Below are experts of layer 2 (counted from 0) of a mixture-of-experts language model. Rows are named router (the router's row for the expert), gate (a neuron's input weights, with its number), up (a neuron's input weights, with its number), down (a neuron's output weights, with its number) and show model dimensions 160-239. Each number is 128 + 32 x the weight over its row's rms, rounded and kept within 0 to 255.
After each expert's rows: a language model's description of what the expert responds to. This comes from a sample of Wikipedia text that the model never trained on.

# expert 34
router [104  97 110 147 143 120 157 134  57 148 123 171 160 189 146  79 172 131 135 123  91 130 160  50 178 203 112 101  73 125 114 114 131 152 141 146  68 181 121 153  88 119 167 106 141 138 152 122 187 187 139 141 167 121 142  90 174 107 133 116 101 188 145 153 106 160  95 129 140  67 105 166  83  99 113  88  94 147 128 112]
gate0 [122 150 155 156 147 153  84 173  89 139 128 113 118 152 130 162 126 132 102 111  80 103 152 124 158 165  90 169 110 100 110  96 158  85 149  91 165  92 155 119 137 161 212 144 123 176 133 158 124 153 131 137  78 137 100  79 147  79  90  61 111  55 132 132  78 127  93 143 139 142 119 167 137 153 142 128 107 148  91 191]
up0 [114 153  85  69  97 128 222  98 151 135 146 118 112  92 129 128 124 100 157 142 142 152  87 112  96  86 131 114 106 102 161 155  99 144  66 116 101 120 113 101 142 144  25 135  98 121 142 181  92 135 165 124 141  52 103 154 131 126 158 160 201 138  76 176 162 158 142  89  94 120 105  96  81 146 122 151 153 142 193  95]
down0 [109 125 158  89 190 125 131 119 209 137 114 141 131  65 117 178 132 135 141  92 123 127 166 111 165 161 140 109 189 169 120 132 131 138 137  54 127 116 148 110 151 140 121 141 141 114 129 162 103 128 101 175 161 144 112 160 115 153 144 161 136 229  92  98 132 164 151 140 137 118  92  64  87 150  77 159 185 111 114 110]
What it handles: Clause connectives. Conjunctions and relative words opening clauses, such as that, which, where, but, when, because, often after verbs like assuming or realizing.

# expert 28
router [ 68  68 121 142 142 112 115 148 119 125 122 152 122 157 118 126 197  79 148 170 137 101 109 151 132 196 101  52 114 113  97 135 146 118 131 231 128 181 165 132 112 115 178 142 116  98 129 129 173 106 124  86 116 127 166  93 147 109 136 120 129 208 102 132 138 138 108  63 115 102 130 158 118 151 110 125  94 151 108 128]
gate0 [112 110 120 108 117 130 136 168 114 178 100 100 154 121 125  84 108 106 144 114 113 131 109 111 149 109 125 110 118 185 202  94 126 125  74  81 148 194 147  74  28 158 124  56  90 121 113 101 100 153 142 136 122 140 115 155 138 156 110 130 146  95 115 165 120 171 102 109  58 139 148 158 153 127 115 136 100  72 134 146]
up0 [119  90 171 112  67 114 122  85 206  89 136 139 147 180  69 137 171 168 157 192  95 150 133 134 121 147  97 146  88  98 143 123  64  98 184 171 119  93 104 183 158 166 101 150 145 139 127 172 163 111 164  95 153 151 136 101 142  89 132 106  84 125 136 145 115  94 113 192 196 116 142 168 140 165  87 142 187 143  98 128]
down0 [144 112 167 135 174  90 105 163 119 168  99 152 129 146 101 131  65 132  91 133 125 146 159 127 132 161  86  56 102 159 121 158 100 102 109 147 100 122 102  85  87  56  90 180 149 105  80  78 112  97 137 195 142 120 121 141 129 134 141 148 128 143 126 147  99 141 183 187 109  66 217  91 191  98 128 141  68 113 114 120]
What it handles: Numbers and degree adverbs. Digits and number pieces in tables, scores and dates, plus degree words such as so, too, very, rather before adjectives.

# expert 54
router [102 109 107  94  92 136 124 151 128 139  94 121  83 123 165 113 178 102 110 150  95 111 148  97 106 199 165  66  76  83 121 135 134  87 105 169 143 166 140 108  86 106 135 111 122 156 136 129 184 113 149  99 143 102 120 105 164 119 121 142 121 160  79 165  94 123  49 130  86 106 156 133 103 156  93 125 124 115  93 177]
gate0 [154 103 132 112 138 123 156 139 103 180 196 118  83 109 146 141 104 142 177 141 119  89 111 158 125 138 117  98 151 110  89 138 131 113 124 103 104 129 136 125  78 161  90  91  45 144 166 122 122 147 116 116 162 105 159 110 151 145 154 132 157 140  92 147 195 153 129  75 111 148 205  97 140 156 149 142 142 131  96 109]
up0 [155 125 110 142 156 135  90 145 110 121  98  95 208 139 178 111 129 152 156 109 122 167 113  81 111 164 130 192 147 153  79  95 115  95 143 169 148 144 125 153 219  94 131 139 153 107 131 162 143 168 135 101  74 192 145 137 137 119 134 105 146 123 120 108 113 186  83 171 165  91 134 114 162 111 151 118 138 128 148 161]
down0 [103 125 100 174 136 107 138 147 142 152 127  52 218 158  56 123  91  86 122 115 226  78 113  79 233 147 122 115 148 174 119  63 124 129 118 155 118 154 126 134  75 122 131 146  96 102 120 140 161 102 165 128 113 104 129 132 185 137  77 137 139 229 146 155 141 135 144 165  89 128  84  96 129 178 120 128 101  92 110 129]
What it handles: Word-start lowercase pieces. First letter or two of a word, usually after a quote, parenthesis or line start, as in st-olen, st-aunch, c-ats, N-igel.

# expert 56
router [106  73  54 128 110 125 181 133 155 142 163 161  96 190 135 154 188 121  89 146  71  62 122 100 110 168 152  53  93  89 151 120 120 124 129 167 162 225 147 122  84 115 153 134 103  90 141 106 126 129 148  58 188 149 115  78 150 122 174 119 128 231 131 141 154 137 129 144  68 138 150 144 119 136 133  91 109 137  63 109]
gate0 [115 160  93 127  85 131 101 137  60 128 158 119  93 142 173 180 143  92 113 166  90 137  94  32 117 183  85 106  81 195 182 167 146 105 133 126 103  85 148  83 127 182 145 181  67 100 127 108 122 158 148  96 118 199 167 112 125 104 116 128 110 184 108 155 155 138 159 159  97 134 102  98 141 102  97 126 155 136 130  81]
up0 [ 86  86 189 112  96  80 132 187 141 139 118 116 113 104  91 130 117 152 166 130 125 106 119 112 158 138 193 125 116  88 164 164  82  79 203 120 131 157  74 125 161 150 152 136 191 148  78 139 142 129 133 126 128 112 147 195 133 141 133  93  91  97 124 123 126  83 114 130 197 113 149 222 195 121 123 143 145 114  87 102]
down0 [ 85 106 166  92  98 165 164 119 109 160 143 131 126 150 169 176 158 117 117 110 127 158 189  92 150 147 147 113 110 158  88  60 162 158 114  81 152 160 103 158 160  90 127 108 152 177 140 137 118 132 169 135 142 161  92 157 112 150  54 132  96 138 122 135  74 149 142 140 129 116  84 108 179 135 165 107 184  87  99 184]
What it handles: Name and title endings. Final pieces of proper names and institution words, such as Railway, Corporation, Hospital, and suffixes like -or, -er in titles.

# expert 33
router [ 61 104  79 170  70 124 183 136 148 121 130 144 133 160 110 136 175 114  85 132 117 115 130  81 143 175  95  60 129 115 143 128 117 118  96 183 189 176 106 136  80 139 143 150 106 105  58 118  94 113 106 139 123  82  85  92 150 114 110 105  87 184 131 171 135  81 160 149  86 127 153 159  93 111 111 127  43 127  94  89]
gate0 [115 120  75 121  75 145 152 136 128 147 123 139 155 143 111 114 125 151 155 128 182  96 100 100 138 119 137 113 107 134 140 119 190 132 166 148 125 113 128 186 137  99 109 118  78 107 100 149 125 102  85 125 122 130 128 165 157 117 125 132 111 132 111 110 131 137 148 214 195 143 142 135  58 155 109 131  91 112  84 112]
up0 [ 23 132 138 135  42 124 132 171  67 207  63 143 151  89 150  91 122 170 148 149 148 100  89 113  98 138 170 116  75 115 142 189 120 143  71 127 106 143  78 167 121  85 108 144 113 175 146 156 149 121 115 102 120 148 133 128  99 127 145 181  87  90 200 180 131 159 108 134 121 116  73 166 120 113 107 164 110 116  93  90]
down0 [126 139 141 179 159 138 125 178 101  58 150 128 128 149 135 102 143 146 126 107 190 141 181 103 108 153  95 139 114 100 154 128 161  98 124 101 146 145 147 118  56 150 193 129 137 121  79  98 175 143 139 177 147 117 108 124  62 185  91 100 157 100 147 137  81  64 124  90 131 168  62 129 150  89 103  79 154 193  74 153]
What it handles: Title-initial capitals. Capitalized first words of titles and names, especially The, My, Me, Love, in film, album and book names such as The Lord of the Rings.

# expert 35
router [124  99 132 145 119 120 163 125 127 107 126 177 107 107 150 146 174 145  79 159 102  80 133  93 174 145 126  94 133 153  57 172 130 149  77 155 157 157 167 154 118 120 171 124 153 146 133 159 119 172  86 130 144  75  49 139 153 147 154 143 127 206 115 142 140 126 112 128  60  90  89 152 103 125 140  60 105 148  57 139]
gate0 [159 128 140 138 150 150 137 150  90 156 141 110  97 134  87  76 115  77  97 126 101 134 168 159 124 166  79 104 142 159 154 155 149 153 176 169 119 135 103 147  93  94 132 179  93 119  97 117 152 119 127 125  90  88 109  77 180  91 156 132 159 136  90 157 139 154 128  92 111 106 187  55 106 103 117 161  85 153 129 116]
up0 [177  48 142 150 161 120 216 155 139  78 123 114 100 205 189  86 149  37 132 144 130  94 101 107  83 127 198 145 162  69 134 133 129 111 140 122 174 144 136 146 143  89 147 116 157 134 136 160  96  77 164 143 136  95 105 190 127 104 157 111  83 158 131  80 156 138 113 127  85 125 164  90 159 147 164 143 107 142 170 111]
down0 [137  92 133 123 112  88 117 109 147  95 106 154 153 152 142 153 176 134  77 139  52  94 136 143  81  75 125  73 125 118 114 130 137 144 148 134 172 189 101 106 142 177 179 174 166 166 168 122 108 126 125 176 133 143 148 159 159 124  96 126 118  80 136  72 127 100 113 136  91  93 169 187  70  65 103 104 151 124  94 120]
What it handles: Person role nouns. Nouns for people's roles, relatives and organizations, plus common first names, as in player, member, father, wife, company, David, John.

# expert 37
router [102  91 110 177 102 122 133 159 158 103 106 149 113 119 143 143 190 109 112 138 115 101 167 113 123 185  96  98 142 122  55 109 135 121 121 162 189 149 173 116 128 135 146 124 121 131 143 126 130 103  92 134 168 126  56 151 114  73 141 133  96 193 125 149 133 114 111 128 108  97 133 144  37 145 116 117  54 120 129 172]
gate0 [177 135  69 151 134 114 116 166 102 135 124 101 182 109 169 182 181 115 127  82  89 150 118 157  92 126  99 180 126  87 104 130  48 123 134 130 133  78  88 116 178  92 160 117  89  44 128 125 111  69 120 161 154 126 149 136 157 138 187 119 127  91 122 176 133 119 172 130 145  71 112  81 175 149 173 168 104 152 104 185]
up0 [150 114 135  87 113  97  83  99 144 149 116 180 138 131 161 121 158 193 165  88 158 132 134 189 104 125 129  91  68  96 166 128 151 116 139 114 139 111 123  77 199 101 120  85 125  73 118 118 142 163 149 123 119  97 117  82  60 128 141 110 141 104 182 136 128 193 155  84 178 211  88 116 161 122 179 158 163 165 150  91]
down0 [ 97 140  86 107 133 175  72 169  86 166 131 132 156 183 128 126 136 100 123 178 131 103 174 152  98  94 151 128  71 127 112 136 160 115 133 124 124 178 165  84 125  86 117 131 154 166 131 197 138 120 156 109 151 115  99  47 164  95 123 117  98 136 113  39 178 123 127  99 144 131 178  85 125 136 142 114  91 165 124  83]
What it handles: Infobox colons, name starts. Colons after infobox field labels like Born:, President:, Studio:, and opening fragments of capitalised names, such as Col, Min, New.

# expert 49
router [ 69 113 101 174 123  82 137 140 146 131 101 171 117 124 121 107 158 106 122 166 135  69 176  98 130 209 121  42 109  76  68 166 147 126 172 186 152 171 149 122 104 135 175  83 145 113 139 125 134 134 101  68 109 115 129 114 165  54 185 136 112 201 122 105  86  59 116  96 113  82  99 152  87 127 164 134 122 121  96 110]
gate0 [ 73 146 139 110 113 172 156 137 120 149 117  70 181 137  98 143 103 140 113 101 135  82 145 104 158 183 106  81 129 132 129 140 117 119 114 155 133 166 114 115 100 202 109 144 191 107 103 185 149 192 132  98 100 162  76 113 167 146 144 137 117 168  65 144 120 136 115 127 106  86 132 133 122 141 148 127 155 135  96  63]
up0 [ 97  99 112 118 179 123  93 152 131 103  68 129 137 123 111 157 126 138 166 134 135 113 138  73  97  56 153 168  89  51 129 128 151 116 140 105  90 126 175 172  94  45 142 102 122 137 118 188 166  67 184 135 106  91 140  95 137 165 153 100  78 120 114 116 108 180 192 112 165 129  79 115 160 175 123 172 123 114 142 125]
down0 [168 114 129  73 156  74 152 128 159  85 117  93 128 108 139 156 186 142  64 154 148 149 142 120 157 123 117 107 130 124 134 122 135 117  93 124  88 155 129 149 207 144 116 168 171 118 128 144 124 127 151 128  96  97 129 180 148 142 136 150 119 104 133 131 124 139 190 103  98  63 160  82 184  77 156 107 161 112 134 124]
What it handles: Table pipes, In, semicolons. Pipe separators and digits in wiki tables, semicolons in number lists, and sentence- or heading-initial In, On, During.

# expert 11
router [ 67  61  75 130 124 118 140 157 149 108 131 201  95 185 123 135 194 113 124 134 100  45 132  66 106 200 145  57 113  81 152 136 154 105 173 210 143 201 133 115 123 120 161 155 115 121 126 159 120  97 145  98  98 105 122 105 125 132 135 118  91 218 114 130 153  85  88 177 140  91 166 118 137 110 113 121 122 150 125 145]
gate0 [162 123 124 130  90 175 214  96  90 124 113 130 133  80 111 128 133 163 149 150  73 108 157  40 177 132 160 147 168 171  99 118  59 156 133 123 137 169 159 117  81 161 181 134 148 127 139  82 135 122 169 173 194  95 171 153 164 122 111 162  91 144 102  73 193 134 110  71 136 110 175 137  84 107 139 113  87 143 173 168]
up0 [113  93 151 138 172  52 171 103 133 108 156 115 143 179 172 122 101 103 111  90 160 111  94 157  93 153  59  91  88 152  92 134 125 145 116 113  97 165 139 127 147 182 165  98 110 107 149 108 163 116 186 149  82 186 116 111  41 145 174 161 155 153 130 127 113 143 126 142 178 143 100 145 138 111 125 171 115 107  93 104]
down0 [106  68 132  76 123 116 103 198 171 117 111 148 123  99 149 150 109 118  76  78  92 153  93 104 189 130  64 120 131 135 123 132 127 158 125 159 128 115 154 128 133 106 139 122  92 154 115 129  54 145 114 111 174 147 118  92 129 143 165 118  89 147 110 106 157  70 152 120 106  94 162 189 100 162 124 111 180  66 126  87]
What it handles: Personal name pieces. Word pieces finishing personal surnames, especially Slavic, German or Indian ones, and the pipe or comma after names in tables, as in ović, ński, Singh.

# expert 61
router [ 80  75  91 154 138 104  99 122 127 112 109 135  88 131 138 122 195  97  81 155 106 121 112  94 121 189 118  81  69  66 125 136  68 118  58 158  98 140 106 117  70 152 142 151 164 145 144 147 125 163 170 136  72 103  91  93 129 127 113  98  97 178 106 141 151 125 119 105 121 113 139 118 118 142 168 132 129 137 111 120]
gate0 [ 82  96  81 138 121 122 121 149 154  99 113 171 125  84  96  97 255 129 181 108  84 112  82 155 122 118 153  77 154  86 111 158 158  73 154 178 150  42 156 118 119 116 119  72 127 127 175 155 178 100 135 101 113 105 209 102 122 146 153 102  76 159 151 170 134 163  70 104 102 108 156 105  88 120 193 155 124 160 120 137]
up0 [136 105 106 140 133  97 123 129 155  86 114 133 167  87 137 131 225 117 168 100  60 124 107 163 116 150 169 111 133 138 126 134 190  82 143 171 177  55 105  97 167 128  91 120 104 163 115 144 188 171 123  84 167 107 165 114 127 169 185 143 123 142 143 170 125 102  78  89 104 156 128 109 133 158 152 180 113 162 134 102]
down0 [100 135 123 146 106 120 167 129  95  79 156 138 163 107  87 127 141 123  60 162 122 130 150  88 115 115  98 133 104 136 123 135 125 148 126 193 161 134 120 169 107 103 146 148 100 144 147 200 110 131  94  95 164  99 149 114 150 127 133 132 131 118 138  85 154  94 164 137 150 158 110 183 109 180 107 150 130 144  31 152]
What it handles: Capital letter fragments. Capital letters and pieces of abbreviations or proper names, such as U.S, ESA, FAA, Bay, Cur-ling, Br-end-an.

# expert 43
router [ 87  61  75 153 129 159 207 106 103 154 105 163 126 160 167 155 158 137 100 146 133  98 131  87 119 185 145 120  58 101  82  98 116 159 116 180 139 132 150 119 105 174 122 106 143 138 146 153 107 157 113 127 135 150  97 161 176 166 153 178 122 198  72 151 184  91 126 150 124  43 118 202 125 161 132 104 133 146  63 135]
gate0 [106 103 122 159 153 128 157 183 119 168  35 154 156 166 122 105 134 146 110 131 128  61 122 154  74  87 157 124 130  45 151 103  87 107 137 147 160 139  88 132 169 179 130 194 121 125 128 131  95  88 131 114  73 116 139 120 115 168  94 180 179 141  90 166 145 136 134 140 118  46 154 102 130 133 150 136 184 116 147 153]
up0 [126 148  74 103 114 123 107  56 153 117 173 158 166 135  65 149 124  95 108 132 153 203 132  63 140 128 127 109 145 191 137 123  88 143 102 107  78 145 193 155 120  86 153 122 167 127 125 138 136 165 123 105 204 149  99 115 129  93 156  81 151 111 180  72 129 143  85 119 128 149 110 159 119 133 153  87 119  97 100 110]
down0 [114  91 134 111 146 145 148 171 128  64 119 147 150 128 171  63 225 129 107 135  97 144 130 186  90 119  81  96 112 157 157 114 119 133 100  82 143 137 173 167  85  78 120 122 153 145 112 203 146 123 113 121 118 131 118   0 126 121 117 139 132 170 129 131 124 139 133 192 108 160 126 116 110 131  58 123 151 149 147 172]
What it handles: Sentence-ending periods. Final periods, often with a quote, bracket or paragraph break, ending sentences in prose or references, plus common first names like John.

# expert 30
router [138 129 139 112 100 153 159 140 101  99 130 157 165 142 160 105 182 115 106 134 104  96 123 111 124 212  89 104 105 121  74 145 129  80 112 168 170 175 160 112 102 115 121 125 120 121 158 124 145 142 115  50 130  69  83 126 186 128 120 129 105 186  97 151 119 132  83 147  72  59 116 127 145 147 120  92 106 141 118 155]
gate0 [164 173 118 111 188 164 137 147 111 117 147 124 128 137  99 192  83  85 176 127 153 100 154 133 123 135 115  96 118 171 106 114 107 145  93 144 126 129 155 160  64 181 129 128 129 130  62 126 166  71 111 165 140 105 168 123 195 127 124 123 148 127 145 114 111 117 102  75 131 105  94 118 199 143 103 108 143 171 141 125]
up0 [108 129 133  98 120 190 165 127 136 127 168 160 140 118 110 142 170 120  91  88 171  90 120 150 115 172  73  98 185  92 106 131 180 131 117 147 179 101 156 124 113 132 139 189 108 123  84 114 122  96  62 106 167 135 135 135 158 146 145  87 133 135 168  79 155 107 155 117 160 120 154  55 163 116 107 126 153  80 167 219]
down0 [111 180 111 215 146 153 135 145 149 172 196 190 141 161  67  87 139  87 112 113 118 144  98 161  91 153 106 134 196 161  93  98 157 100 106 158 120 125 127 156 110 108 109  87 108 116 118 133  78 105 151 117 135 131 170 131 154 116 139 141  99  74 162 164 174  67  96  72 152 137 172 134  90 150 174 120 123 102 181 132]
What it handles: Name-initial capitals. Single capital letters beginning a proper name after a colon, pipe, parenthesis or quote, as in T-ijani, C-roydon, M-indaugas.

# expert 12
router [129 105  83 134 102 103 116 160 129 131 159 118 134 141 160 115 190  94  62  78  57  50  96  69 165 140 137 119  92  93  75 172 162 104 123 173 147 135 163 121  76 154  91 135 131 110 115  97  73 139 152 106  93 134 143 124 193 111 121  92  95 218 111 147 162 109 107  86  85  92 151 124 124 169 183 127  78  97 128 154]
gate0 [147 145 218 216 133  73 151 141 129 146  69  41 130 138 154 109 171 120 128 122 110 159 175 189 135 111 118 164 117 120 119 121 101 126 152 193 111  83  96 110 163 193 116 121 152 134 131 179 117 112 104 123 121 116  92 140 128 145 153 138 111 143 152 180 116 119 119 146 105 131 126  87 131 125 153 170  83  82 149 139]
up0 [174 135 161 173 131  73 152 106 168 143 131 157 123 152 127  76 143 165 152 134 112 149 142 160  93 136 157 149 128 141  71  81  86 148 105 182  64 112  93 105 143 158 109 177 109  93 128 103 134 114 146  78  96  79 110 129 127  69 116 156 147 168 116 152 106  79 123 146 126 143 153 110  81  84 142 104 128  77 134 125]
down0 [142 165 158 109 203  83 132 116 106 112  99 129 100 128 108 138 160 173 159 103 187 110 132 126 147 103 155 126  52 124  77  87 108 110 131 104  96 136 105 129  61 140  85 129 139  94 141 139 103 137 169 127 161 136 112  94  99 129 105  95 185 131 170 130  75 120 124 117 132 167  21 107 145 157 183 132 103  86 116  74]
What it handles: List and table markup. Line-initial list dashes, table pipes, section-heading equals signs and colons that start rows or items, as in See also lists, results tables and infoboxes.

# expert 10
router [ 92  87  85 117 133 105 102 183  80 145 164 172 132 119 182 123 181 129  73 170 112  81 196 114 123 220  74  99 101 145  72 140 109 138 145 195 122 176 151 105 148 131 151 139  95 143 161 130 145 126 133 116 101 134  66 102 117 111 152 117 102 192 163 149 137 122  82 116 160  57 166 151 130 110 122 117 106 154  51 104]
gate0 [142 109 157 154 133 114 152 152  85  94 111 165 195 149 142 130 154 146 148 143 124 117 113 131  99 140 127  96 101  84  77 137 147 107  97 185 113 128 110 108 169 135 125 130 150 127 112 127 143  84 147  99 108 106  79 150  99 206  92 136  44 169 132 115 128  73 121 117 187 123  88  48 159  69 141 110 117 169 165 150]
up0 [158 164 136 106 115 151 106 145 146 133  94 206 188 122 138 119 122 105  83 102 118 114 120 144 105 128 110  78  88  83 147 115  73 119 204 126 139 120 122 132 176 133 149 177 123 122 106 153  68 177 175 114 170 141  97 172 176 126 124 135 159 158 139 148 162  96 137  84 149 141 103 171 102  81 126 129 149 158  92  74]
down0 [135 174 107 124 104 152 147 161 134 167  76 122 129  80 137 112 142 110 154  80 102 128 178 136 113 180 144 120 120 152 106 108 144 164 172 135 186 104 153 108 178 122 134 115 133 141 128 132 186  91 108 159 108 110 119 106 105 106 122 109 127 121 149 177  59 155 145 106 174 134 142 121 101 171  74  85 152 127 127 172]
What it handles: Adverbs and number pieces. Adverbs such as also, now, still, often, originally, and the ly/ally suffix; also digit pieces inside table cells and codes.

# expert 45
router [ 71 109  80 161 149 109 110 143 120 132 105 161  72 169 170 126 232 100  54 110 112  55 102  96 153 192 113  96 150 102 147 134  93 132 174 192 100 148 134 156 140 163 159 133 150 146 124 111  92 133 132 139 124 124 101  64 136 153 139 107  68 206  81 154 149 122  95 135 110  98 130 148 110 114 127 111  97 146 101 116]
gate0 [133  79 153 112 154 132 119 116 124 171 152 170 193 176 155 180 156 132 102 119 110 157 119 211  84 171  94 150  58 165 144  84 141 157 143 165 141 162 157 127 106  80 156 164 187 155  82 112 130 157 141 149 145 103 109 129  91 159  94 130 130 142  89 135 109 111 111 149 170 122  45 109 158 114  60  85 100  75 153  83]
up0 [179 178  93 107 123 120  73 129 139 109 110 148 136  79 128 107  62 129 134 159 168  81 159 115 127 108 100 143 167  81  91  48 105 115 133 121 232  66 176 128  97 108 148 123  92 118 186 178 128 169 161 131 160  98 177 161 138 131 131 175 121 121 155 150 133 115 125 156 116 141 170  61 103 170 184 151 148  94 121 167]
down0 [103  97 169 121 156  99 206 133 102 106 140 101 138 160 167 121 100 154 152 117 136 156  98 150 146 119  80 122 135 161 120 140 130 207 107 114 124  71 112 187 198 152  89  91 156 121 113  97 161 130 115 146 150 127  81 160 124 148 126 151 118 152  68 153 126 174  65 111 107  63 126 146 126 106 101 102 119 112  51  71]
What it handles: English surname endings. Final pieces of English surnames and place names such as -ley, -bury, -ford, -kins, -ham, and full surnames like Jones, Harris.

# expert 42
router [ 98 106  83 109 151 138 103 124 137 143 116 178 128 166 125  80 196  85  35 102  98 116 112  89 111 179 127 118 107  50  98 130 143  96  99 191 153 171 130 107 165 142 133 125 155 102 129 120 118 146 142  93 121 145 116 134 144 110 182 117  87 207 112 117 123  66  97 138  71  63 160  93 109  73 160 138  63 118  59 156]
gate0 [141 108 166 105 138 154 145 172 162 154  67 108 188 133 196 125 119 156 113 115 135 153 116 141  48 122  76 138  91 138 139  81  98 120 150 129 149  99 126 159 176 115  91  97 104 141 227  84 118  76 119 132 125 102 154 153 158 143  96 148 118 149 111 127 158 200  45 164 129 129 120 124 155 188  96  93 121  80  93 159]
up0 [151  95 148  86 134 108 186 152 151 153  98 107 160 114 132 169 155 113 130  99 194 181 183 110 135 105  64 130 175  92  38 106 170 155 136 107 199  98 127 136 150 110 166 133  69 115  62 124 115 119 180  90 146 155 143 105 171  98 167 126  71 141 146 175  66  98 134 105 132 120 135 138  92 175 177 107  81 117 125  69]
down0 [209  99 135 115 161 167 202  67 153  97 149 152 125 120 128 120  67 182  84 113 104 129 140 212 146 110 203 182  82 165  86  93 152 115 168 135 132 146 140 157 158  91 144 170 128 126  86 129 105 103 175 162  79 109 126 179  95 169 190 148 128 139  99 161 134  62 127 149 126 125 151  91 146 166 156 139 146 122 134  81]
What it handles: Biography and results formatting. Pipes, colons, line breaks and heading markers in sports results and biographies, plus career verbs like studied, taught, and pronoun he.

# expert 27
router [ 87  55  93 146 127 113 120 145 144 153 136 132  34 170 184 128 198 118 125 164 101  79 125 103 162 250 109 103 143 138  75 128 130 103 153 178 181 199 109  67  95 151 155 115 152 129 140 115 155 188  75 113 150  93  92 123 141 100 108 113 120 188 187 133 116 121  98 102 129 116 103 179 144 152 142 109  73 162  97 135]
gate0 [115 162 144 161 135 172 165  97 142 165 122 100 145 137 141 154  69 147 153 155 128 108 156 119 197 123 155 121  93 115  93 205 106 103 127  82 107 163 103 146  75 136 140 159 109 142 131 186 103 145 137 129 159 152  77  99 152 129  94 156 100 135 149 180 173 171 153  92  73 138 168 126  93 118 173 117 111 136 128 142]
up0 [147 132 114 103 116 109 175  51 170 101 132 135 110 136 133 136 171 126 139 151 163 112 118 153 116 160 156 158 160 160 108 109 149 173 195 144 112  91 135  93 164 105 118 132 103 179 152 116 150 120 117 175 123  99  97 164 138 143 120 146  98 134 104 117 128  48 125 144 182 196 125  33 132 203 126 144  72 156 144 142]
down0 [155 103 147 168 201 128 151 141  94 168 141 146 112 138 180  94 121  22 145 142  76 128 125 177 154  98 119  92 116 134 112  52 152 133 109  88 106  64  99 128 160 143  70  97 114 168 138 150 171 115 168  83 128 113 115 114 157 118 162  88 162 116 115 143 112 121 150  47 125 125  99 106 130  89  86 141 152 108  31 178]
What it handles: Year-start digits. First half of four-digit years (19, 20, 18, 17) in lists, citations and ranges like 1992 to 1994, plus list and score numbers.

# expert 1
router [ 83  68  58 134 151  96 148 127 101 142 118 130  87 181 142 124 147  77 150  79  70  48 115  77 120 186 133  60  97 128 111 127 127 140 161 215 133 144 155 141 130 117 108 164 132 106 193 149 192 120 159 132 151  72 159  45 199 138 131 127 122 227  93 147 168 120 113 125  84  65 107  97 125 118 137  96  93 175 154 170]
gate0 [145 162 149 104 186 131 117 108  87 116 135 140  35 102 146 140 128 129 106  81 128 128 195  92 155 118 144 120 129 155 115 107 162 104  96 132 116  99 149 114  86 142 136 148 110 184 129 170  96  79 134 108 175 158  77 132 168 151 113 122 116 174 136 195  64 134 180 125  82  63  96 136 104 124 109 118  81 165 119 101]
up0 [174 121 160 102 157 106 111 113 129 154 191 122 134 114 121 162 105 142 183 109 161 111 157 122 185  71 136 112 179  88  98  82 148  84  35 119  96 103 176 180 137 107  96  93 141 126 152 111 153  73  95 137 141 138 159  88 128 119 132 100  85 158 117 167 101 144 115 104 106  84  89 161 137 103 123  48  79 166 143 120]
down0 [144 131 111 112 130  96 203 125 102 167 138  70 105 190  81 105 152 145 185 122 153 103  93 136 144 111 148 189 119 125  99  59 114 130 150 161 135 127 127 102 179  64 127 114 103 107 147 103 169 133 103 127 133  84 134 164 119 146 170 117  99 154  99 100 145  63  76 116 124 138  99 178 155 142 120 113 135 144 187 161]
What it handles: Coordinating conjunctions, prepositions. Mid-sentence linking words after a noun or comma that join clauses or phrases, chiefly and, in, to, for, on, or, including.

# expert 36
router [ 73 118  68 133  73 147 176 146 142  83 126 174 116 143 153 126 187 105  75 133  85  33 134  62 143 193 143  96 139  76 129 118 107 110 147 187 144 203 175 101  97  92 110 123 131 146 102 169 131 131  91  83 109 126 113  88 170  72 154 130  84 216 139 120 143 100  96 119  84  88 173 138 115  95 153  90 104 115  78 151]
gate0 [115 106 122 119 148 123 166 107 115 172 109 169  71 192  85  88 128 163 134 167 215 121  80 108 102  80 149 112 133 155 127  95  47 107 161 154 228 116 146  93 160 148 115  16 139 126 164 152 138 174 133 116 174 153 109 206 129 124 114 163  81 165 156 107 141  84  99 131  68 146 111 108 150 133  91 113  83  88 102 144]
up0 [192 109  84  93 165 103 144  61 111 124 170 180 142 150  96  99 127 114 135 210 126 137 122  92 136 141 133  74 115 115  82 106 164 149  99 154 131 135 117 122 144 118 101 111 102 159 178 107 143 145 169 117  94 147 144 163 141 182  90  96 148 136  85  85 118  62 180 165 122 199 130 169 190 119  84  86 137 139 153  80]
down0 [124 130 145 147  65  73 137 156 113 125 152 160 145 167 110 107 120 109 145 152  96  99 125 108 109  94 122  98 105 148 102  80  92 124  94  87 134  75  77 136 117  77  88 128 113  95 153 132 163 122 157  77 134  89 123 106  93 140 100 121 186 118  95  93 148 171  93 122 132 125 203 162 153 142 106 125 128 149  95 122]
What it handles: Foreign-name endings. Final pieces of foreign or place names and words, such as -berg, -burg, -ski, -ić, -ov, -en, -ville.

# expert 52
router [105  70  93 201 131  90 132 143 108 106 153 125 133 135  79 160 164 120 110 156 127 113 179 104  89 201  91  68 119  74 117 150 106 118 154 190 175 188 154 110 119 103 138 145 134 155 157  85 128 122  94 142 123 112 116 104 205  85 214 107 137 170 139 164 117  82  60 114 100  85  91 147 130 146 112 102  90 174  76 126]
gate0 [ 85 124  99 186 118 116 142 113 165 100  94 144  80 105  93 184 121 120 111 146 125 109 135 104 191 136 161  82  39 134 141 132 131  76 107 107 126 138 139  91  72 139 124 120 160 141 103 188 103  99 145 111 177  55 112 148 180 162 186  86 167 118 131 119 130 164 102 128 121 135 125 116 144 179 111 147 184  87 127  26]
up0 [134 118 137  89 143 189 142 122 137 195 148 192 110 121 172 113 154  95 115 165 141 114 143 125  94 151 152 129 136 100 102 151 106 162 180 113 151 160 141 168 103  91 190 106 118  89 129 141 139 113 124 159 113 102  94  80  95 156 110 133  83 131 137  91 140 143 168  97  86 125 143 198 146 108 115 169 144 129 169 161]
down0 [152 162 124 191 122  98 196 104 139 156  59 110 103 131 177  96 101 130 130  95 103 153  69 156 105 130 136 143  99 128 126 130 114 151 150 106 120 123 176 106 111  99 157 112 157 136  64  94 121 115 141 150 109 174 148  87  83 149 141 154 156 154 159 129  96 120 155 167 125 153 171 123 139 129 132 132 124 144 139  64]
What it handles: Possessives and mid-word fragments. Possessive 's after names, her, and odd word-start or mid-word fragments like Mount, Rom, V, ient, land.